Weights of a small mixture-of-experts language model, trained from scratch on English Wikipedia: 4 picks a token.
Below are experts of layer 13 (counted from 0) of a mixture-of-experts language model. Rows are named router (the router's row for the expert), down (a neuron's output weights, with its number) and show model dimensions 0-223. Each number is 128 + 32 x the weight over its row's rms, rounded and kept within 0 to 255. Numbers have three digits each.
After each expert's rows: "comes before" lists some tokens at least twice as common just after its tokens as in all text. This comes from a sample of Wikipedia text that the model never trained on. Tokens count by the router's weight.

# expert 75
router:103076135149118117148150082181141120116156146118113126128159107172095178117115114085073070183181073150131097139119128126159118128105169118134110110154175066098120155107148109108094129134082125105103156128071154178111117117113152132122154176183173118143064138094148114093118182111186137148146150103111112185110130196122117193154131125081078078081146106099136142093125175130140088145081138083118135181140135103108118090108120107134105130165158159152049109115137146110144135092145053153095146194093141153133120076058114167130141175094157079129151174098142140140145180161164064138087149127104120075156153088111191148107167114183175117108152136070089225172146168140125155136151
down0:101068136139102079158137163126139186092089189099142124056105121095125178128078046150140104132139063153164118123114118110123140146193131134210138095105149137158073137154085123102116156151088164128141055133118112181169106126138059073074130120108219065109126134142147082133106055155175138185146147167167155151089107145120119093072135119106128168078131108163156197156159138072125179087122165155167126099178131127120156136126108112147110127108116142168169166125094109215130134138143083129095110128112112132151129115110101106128155090098191139069114162113144157112120147166142139141121094092122155084134114105157109144178115139129114140167212132118099127099127091131116104132196
down1:178153103095154118115108143146097125160127179165151137147121127151093053108043149110082070146109159131149114217137111162103077110111122148136084112187137145088093147105148115104128148122205154110179148136145106146087167074140166093125134088113100136122135138072147148136216129110144110196175139113134129165116147140067104133120166113131093171087157081189135148130134135078101094129061063175144105091128126090130130143044222116077154150117176177092121132141124136090163184142120134137183153108118113090079129125145142110121145137185071129121161121160061120137135165117095108094096120146150080134099159111158107119146104118129135161146151160125157085087142171144134162140054
down2:106114205135102164137086109137098152134091106133178082109123070124103159124090065218108120143169117124120144155154103106090149166118148179125088074138118125122084130056131149149123117099111127143122075127104145077135104118172118151134098134229087075125186110102161135089135158137157111107144186079136106137123098122101074099156164155116130100113156170159140097170129157133174087152133111167084119145157157133134162143121194145114142100109160085197091161066148113136125146145112149083140130162066120082123082126135139146163146094122120131106129095063113140110119053147194172188134084160208138194097121169097109126149102178167124095144118122115097199128137084120120151099182
down3:176092156143073157142139074105086173123097163162161180150140078166121136088123135158104098148112106100120133107131159126110075117074060070131159152150126114142095120150136134166116183121136130174167129123110158121188103145106109172146116126134070130082106083177129167118094158164106122188166086077114142168098125109166106071190163053176066139123081095116135118117114153081096101088186155171090116104108131153145096172151159080130107116168162040153113104108133164091135110107128129106166139170152176149096162137102104114056138131100108171125130116170157165176130159116104071141129145168087112181203129117104117116133112170197089144114151128143095148170082149084169159103106
comes before: " ", "0", "1", " /", "–", "2"

# expert 101
router:136158108148190091165100108136154092174105090120102131203178124139113110078155081102151182136115179118092108130144151101118102134141165100133134118109147125127155131095147139156049124125149127074124120162174123107197145051074160180137143145132099176099119097187147123121101111164140159169187101105145124152094089089103115113097122122077146113151073155111078134077174148161128120156100130188177061116175136114110151098084109145079089157114102191060096122137091143160166125124128146156079144112125175175122102175098163161128108093180060091177110179124187130098162153161110139189172147150077150106097162124105152135097109144094117108157103147121142151096081148114072177123176
down0:077089100061148130129122092119139127146142170136089130143221119124131107086156152159078153126135169088117122123117142210146137118110146075143102117129132109153115197104178134111120142163108139114111141132135131124114150117161124189137113132134079138185136127166042191129065154182120165166104120127159147108122141141165134142125118064134154183033133130134140094119133146098061166087103152095161178074144097102138148219173136079151144044121151129124115127109148127166149091106098125135146103110054136120122138122099152052116117142115110123079120134142059116148134129143142131116096133153185173079099112096208161113140107099180134093193128146144114141163158136095067101094181
down1:141149139124150157122105131145121080172132089127144156063141137140104089094133132087113073189107143163101142123154191125166154157160131163098123101164113132089144189151153131146105102075142157147147084139157158079080151089138143158136126115097063101131087121120082179129131134114138106176147084159136187123176149096100170177122121081120197102201135120092151074165127136091086153089159105110128169114136121091113049147087208137141096096111184161123083121099104129130145173044031133158141143074087123129107104155184102139117174119159124154050145116175128140205135162126122140116081063162163095107151132099143123157135168148141120111119120131109142166120161135146123116093060
down2:150142181178159099190091167133106142173170112137205152087186117161121159115198089111152089142105100145099100094084097091156141129132134162092096135129170137102081124170096086119120130142161106110148117151121152109120030142148129156090131160129163165048156150148082086140090145162134111087202084089136122181111114171092161129177153127145205142159113063166171191086130150127143130139093063110122110124129119087096065186129147149114121121152136061117117098129127182127126101085097121153078101111101129167160166162119136165089125150096105096117115130133103146073097146154141114108109140182158144067167092155127144190109082109145153125112103158107046136115133116154094166142140
down3:182141107170069090124135155123120111127132130113231101149135134111093103162103163116154125109075083151114151098154149108077209155141106147130176126054144109171100064147129066137143125175139158118081166169115113111121107085078152159131135144079179135135174069127088142137082123148104118113117145110122090086156146106105156137106141147120143163138130148113097159120098105103178176111147074159056161178157156163089112137121183124173138141143179098136128142171139100133153124088099177199110132140144123143149136124216133173094146119103101142122131149212146084100144045136095143155118109042145050116130090108127091149100161178106091147085122127153101135160125154153076108129090
comes before: ".", " |", "–", ";", " |\n", "°"

# expert 112
router:167140064131091154143145148142142138084148159143119151160160127103127171100108122052089089147131099127156155110116162069162092138121121133141160078146158148186093172192110109129156056131078173120128174089116181083149158108167146154196151154165076133091143144089159151164136143142132113175178171123144129113116154149104108189177181172144106155115163065094168126122140150075117093166091116134160124150174084109144092148167161166158091166144128137150143101112162141121099112042166104141114101149109140143106123100102092166160152104128151100143141120120101174094104200063131097072087179072149118150085141078163147079142143188151077122157106168083147094173105132073124109113094
down0:136130113138079138125120212162130100090151088160143163096192135151115105132092143155101112136111150105077140127088219157099161155164074140095134165133110072125083123150099155121122144063111125122157150160100177105137104143180149139109117150101086182162104063138114141136131108077159120107136116106124149122111161119179164156102174112075191173146122139211179091067172142105124125123120087116063092190154027130157127169128075166170154113135187136106115044116090125089123142090142097164183089108125114121095149066125142106145155108148168139126099100126115065154157115107112118129155112179180153150116144119156124117150140065145102180097109121171102122109092119142089159152170
down1:105119116124150143114120122143115128115158102154176150112155106171116096060059067116107127120118201157090119125110120133147074118146108167080118108127149160057169150082121117127125115076192145170112185090072096148139160121160146092129153138141124092147116195141106193129194183092168128096162098153131142173094121140142145107113179098170151115126109124138161165112159132163161076136099109164133080111192101090169079135132134200084094094114152148152120145079086147121135125025189132115122087128122141159112174133081192072083106101140116181151128168127133133167131142137103150139106079115144088175101167074121097103120149172194153137074125082101121152102159145137062148139110
down2:064061154095115111168098143169149144066104140086119137113152140133126110125198190100138104159124116124210114081155139112114113118145126141134177117165096089218161157086108153087088135095153064113131070124149122165145181139110175172105105163103208138078111121116150169102155108178161110211136109097107096118106110142126095125161151092113190098175137133094065144095129175102089125183082166068170124126122141129096163131084087109140146194087125124119095125132177105143088114081105133132167142102152104151188141108109124183086118113138108128145154130098120146122190162131109143174135126131108113076064122165127188179093146149110122090085099134127163083096129171145114133107164
down3:132151185140101141216102163179114020116152116150081107142203089108203163094097067133157130129088125128093139137103138147136169113058092088122153133061160080161119113102070118152147079146134102080143152117145111074110111151193138139160100144117128103106125087149096157154133142102106161175116076153130185134053064171140160098113121122076170176162081148135134141097144085132129148153125148119082145073117118128142176124146125134126146146050178172117093158129096102147175112085129130125103105103116176132175126144146173154093137118121171116156127156162101131145077161162117113115147105199152131096189136168114150077130070128169123098089086129117088169129134153140153111149149
comes before: "0", "1", "2", "3", "4", "6"

# expert 212
router:109102174132152163101135098159163160177135102158139082176148140153166112178091118060117094107100194165105113104144088130159105113169089167113145169159120117106090150201091076057088178127114137071172169130159139125139190157145102101174127160113167155178072124116105144099121136120116153171100166122113112115113166146140133179144163188161134107163134116083190119110164127098147131123094124155144110088172104146111107158135163160130164126080169181139051139117088164143098077142117093074151118099129112172148171131156116150137083140069093143138145136119131156123114080122075134113114167166151158173106126150093056152129060215141081068079113077144131104104094135102156090146101
down0:134098088152129152114133170151168153115150134049148117094131134111115069096147132126152168192077114118186218138125085108154087117055105115086099061136120088125148090159205088116128158116145123106106107132126124096160089131091063190114171156078154105090084131132142226155111130109147099120116139144134128152087092158110170146109130167146107166168127145125099107133111116177124077191103089145147165076136180147103129188124098088131082173157108101150147151114185112102082116096071077129121157110083109165178127182153137123063150096086122147134160183133123142097107100146157135157088155124114117225159124136086160072149129162132157097134151152105112130168133146114132134168134
down1:064116109112142145145047115144149075144123162106106142106178091166119146101173133086125145150143126088107222064134157077066115124092169134120098125106128142085158137101132097176083087175078132100193140122101146129079091120124187118142123112157161101169130137135113178141131202109172149122103131088116150134126114160151109106082135145162124152147076115154153119125176100091198134118158139145136125111112142090167124020130131109091088136065179099156136112051152136092198131115113157165129177100187192119103120085103106135128115163124166102128168135143169142160088148137113139158157066109192142125096159145137100140064107135102155151156212128143137129143097078137123107147096
down2:151073149126083171096128108089160116143146140197124125051105123125136185129114141119149093131135136076165138155164152135087178153162097141096082101132068132160110122124146140115163150152117100178084120139109143154118114115109191135091085128075179188160118146111125153215123149103095083098063158112132146161120131176128163100062110076208145123101166094154162075153130125117139105046096144183149132186195078090114093117139152075122151165123133152149114096097125083167057157088126122098177112158130155190147115113095093108114204162140084150134113146168169117178080112126142110142118131124126168108094127124122121128116072179076114101103160170135119156101095167142148120144080
down3:126109136125163122133121160164140089108092140145065174087133171154132103150121149121168139198141156110085097086108144115142092141108140118163152134099139120108118155124123102128120175133135107102089123125130120110124118126085169089133052237124167117116126095122122172039123111140190064139204117163149130131130133081144151130076149119184163117199139113141089152156095093084137166199114069160144082111121153142136120190116128091137147137120146121147072185108124098132115158120161109171130135159194095117145116166036095129058090150105125127137153158125110116120138093094147088154070102148104124117142119122077176151079181146200208088122141115074098095090167142110145150116180
comes before: "201", "200", "202", "199", "198", "197"

# expert 32
router:108132167101121143176148185111189148131105110110091106103090130147170123118087139127107106139071154144095067091083186141138103193160149134072134152168164137105114123100104095151124147068166186119175098144178083184171160124100108154104192156171146111164161059084169127118146151153083152119178127077114103150098152109167110130145130105170127092069157144167109196092101142113119162094140146138199123126143080164106179117101133141154135186111117087164090084135100102175119127104196165114085117210160083159129155133134080082140185121080100142117135138084136152154133089145111202134103142146083126114088145091074100147131142134157156131071122087099143082113113169163103126118123
down0:118150141066123111171162082126185130164116110076072149094159103116143117119092100137142094138132131159155107145110137131144140156132120125169116069132101095131113129145155117177136053095107158101121092085166104112142209098196122080093149146115125119196117115141153119089155073142044167164173135154133150110103122111155149177158152123150131135130118144117171189202084092172144176094103108144090146113159157093127107144147091090142151140147149094171173107085172126183096101179132103116125088157096121069135146150134118124126100144112117147161148177032173111121126101150109169112082163104126167138052137091106057122146096229179166142093133069128151105126166150115096104087130
down1:100137148130100094140107015106202124211068120133140127166140143127144104115124154102149110095119110112093111138147169105147173149141156138110129151123084199097105087051134148153094165113130065155134117129099099077132149079115148152092104137104195117089074102118155110149124101148125130191110118097162153108123130104164141131116115103124136187196149060164147125080140129115136122074102134208150154193202113172101166154072190159146134140140145117138139076122113152167107088107169160090104143108103128081138146139127154145135169095148071117102079108133097128137120118085177122105142130142119111104191149098109150143122150107147117116163129230205084174131086115116142134121082
down2:067167127139064152105058164167177112171186112119175092153108168137146072128104085162148123108155146152145108161125074132164089165151136131110104116124152131131105142121150100144127039135109183076069122128102134122138171115154232168086139209089109105193102123163141138095142143108098123164158109166131137101059146177111165119173088145100124127081089114113176147092154077159119186113142141173171129127147144145063100091145142079119104130122055124136130122083157118095146170054101121114193124133132123149121096155121149148147155087067117125063149136129160147120143183153059122138126123142112103074117162159153103127151146141143126167078145135123149080132157171142100096113081
down3:093171132114136154151027128124124137145095147198176095085159158085143060076128126137090112121104127077136139127141108144135142107139108129170118108155094115129153143106129109133124139093112100117127161133148126041134102131111127185167081174134129136117098092119162118210172129149121106147122109110159125110157090134183135160122163123076111178140087155138106081080144151085094159148116078157143125171126143097143125171148123126084147116194148167134129164108128139164053101161092173150127151069116136089193214146219116120110136103137092142148051090178143086119128184133139133121148085163180117131115068165064186130184170149163106137080100132139086086073120106124136141131088
comes before: " ", "  ", " March", " Q", " January", " ===\n\n"

# expert 87
router:093142150124169078142154124171148195077176099089122104134129092159156108110079071104134083152132118114127119134133084102170160115129116104150227186115116169163104157109129048125125080125133145115140113158053118130095163096133167179102097087079155098068102171109143119147165120167091109125105153100180115112124086118127182159095115093108058152169144126103174094187121114201111126097135117123138119135154107156088139200181114138150114160106157101078138118098162163164135115105160101133166066162096150135155169147105156130103153131120071097146127156186103076127081148196087158183088129165124094088090106109109118160099110150191139137118095095090137111150100124083124169083097
down0:094160136158141142172141095120143195153112056066116161190112162117081041139157089123152138146137173109140147137138103118134153122165146101104080129139097118158114141133124169096106167109085074100081076067121143069141151143128145149113119152141077113122115166143181116126151100145153161098157124093114130115164147160172147102110164085051137117124154135106135118159183134119104134117189128142097162172171115119137123144126159106159159075081187094167153145063101093096147134170100144126152158035168139117062129138195170161136187130138132065127103164099167105174154099090110176126188086097114131147087145151069180176147119083116093103137160115121084103129158103128121103136054
down1:158137119135147091141103123137108083100109118097122148143108085154108154094199127150135116158153135125135125148182171212106140110042110191151113127127121115112173122131128163137136154125146099107113080189118122104097184089137155072151106164115121163144095144159118180106155163098163113145129150086094104097093074126115188068132114135106222111163206090086145135073141158141113128137122064104098165130138163173208119137135106109146135129102138106118116190107140108124098104072142129136103146138159161119094192155103125166119097092070093092100186101072204179114084084111092140143173168149089118109108124040087147151135087162193163116122143129156122144116130101089171155104124
down2:144109148110121102161136076149145110097158111109123143097097198150138121155151148104135124126114062158139143075161140171175149126109076115117145138141096028044144141099140138132079153075137145115138165102144099145096114098130170138172165182091128126122074156096124128136154121138159112149128118066185128136130180151111137189140130139115188108090119075143137172084092121137138141039128127139115147163149106145136123143181126203097186111112150073151153106128124108150112138162141089132189134106126163089088096126143084134127096020089089117129093151100128130094125105122124107145131158131199134096062175026148139103180161139165133072134195181107184144148125114125148172134131
down3:169148127130124134204180105134122139183145112156095168164138164060134107119133113134168152125181111123099154166119110075153144120067179100138112116131076104132168100170153133129115136135073128179132155135141154158150101124109149113145144159091143128109141106199098084196147089120120159095118130140130081086146111120112164117034097112110119118201154139168120138123140070128132149083133141108153129101136121158175141143106068148125149101144129069050150079039053171126141123105117144087144142136129134175128207050082127131145098149152106064149112184122129092180145130114124120157149171121095122088145131054126145161120177132137173150048133127136138108155124113070204109098094
comes before: ":", " of", ",", " for", "==\n", " in"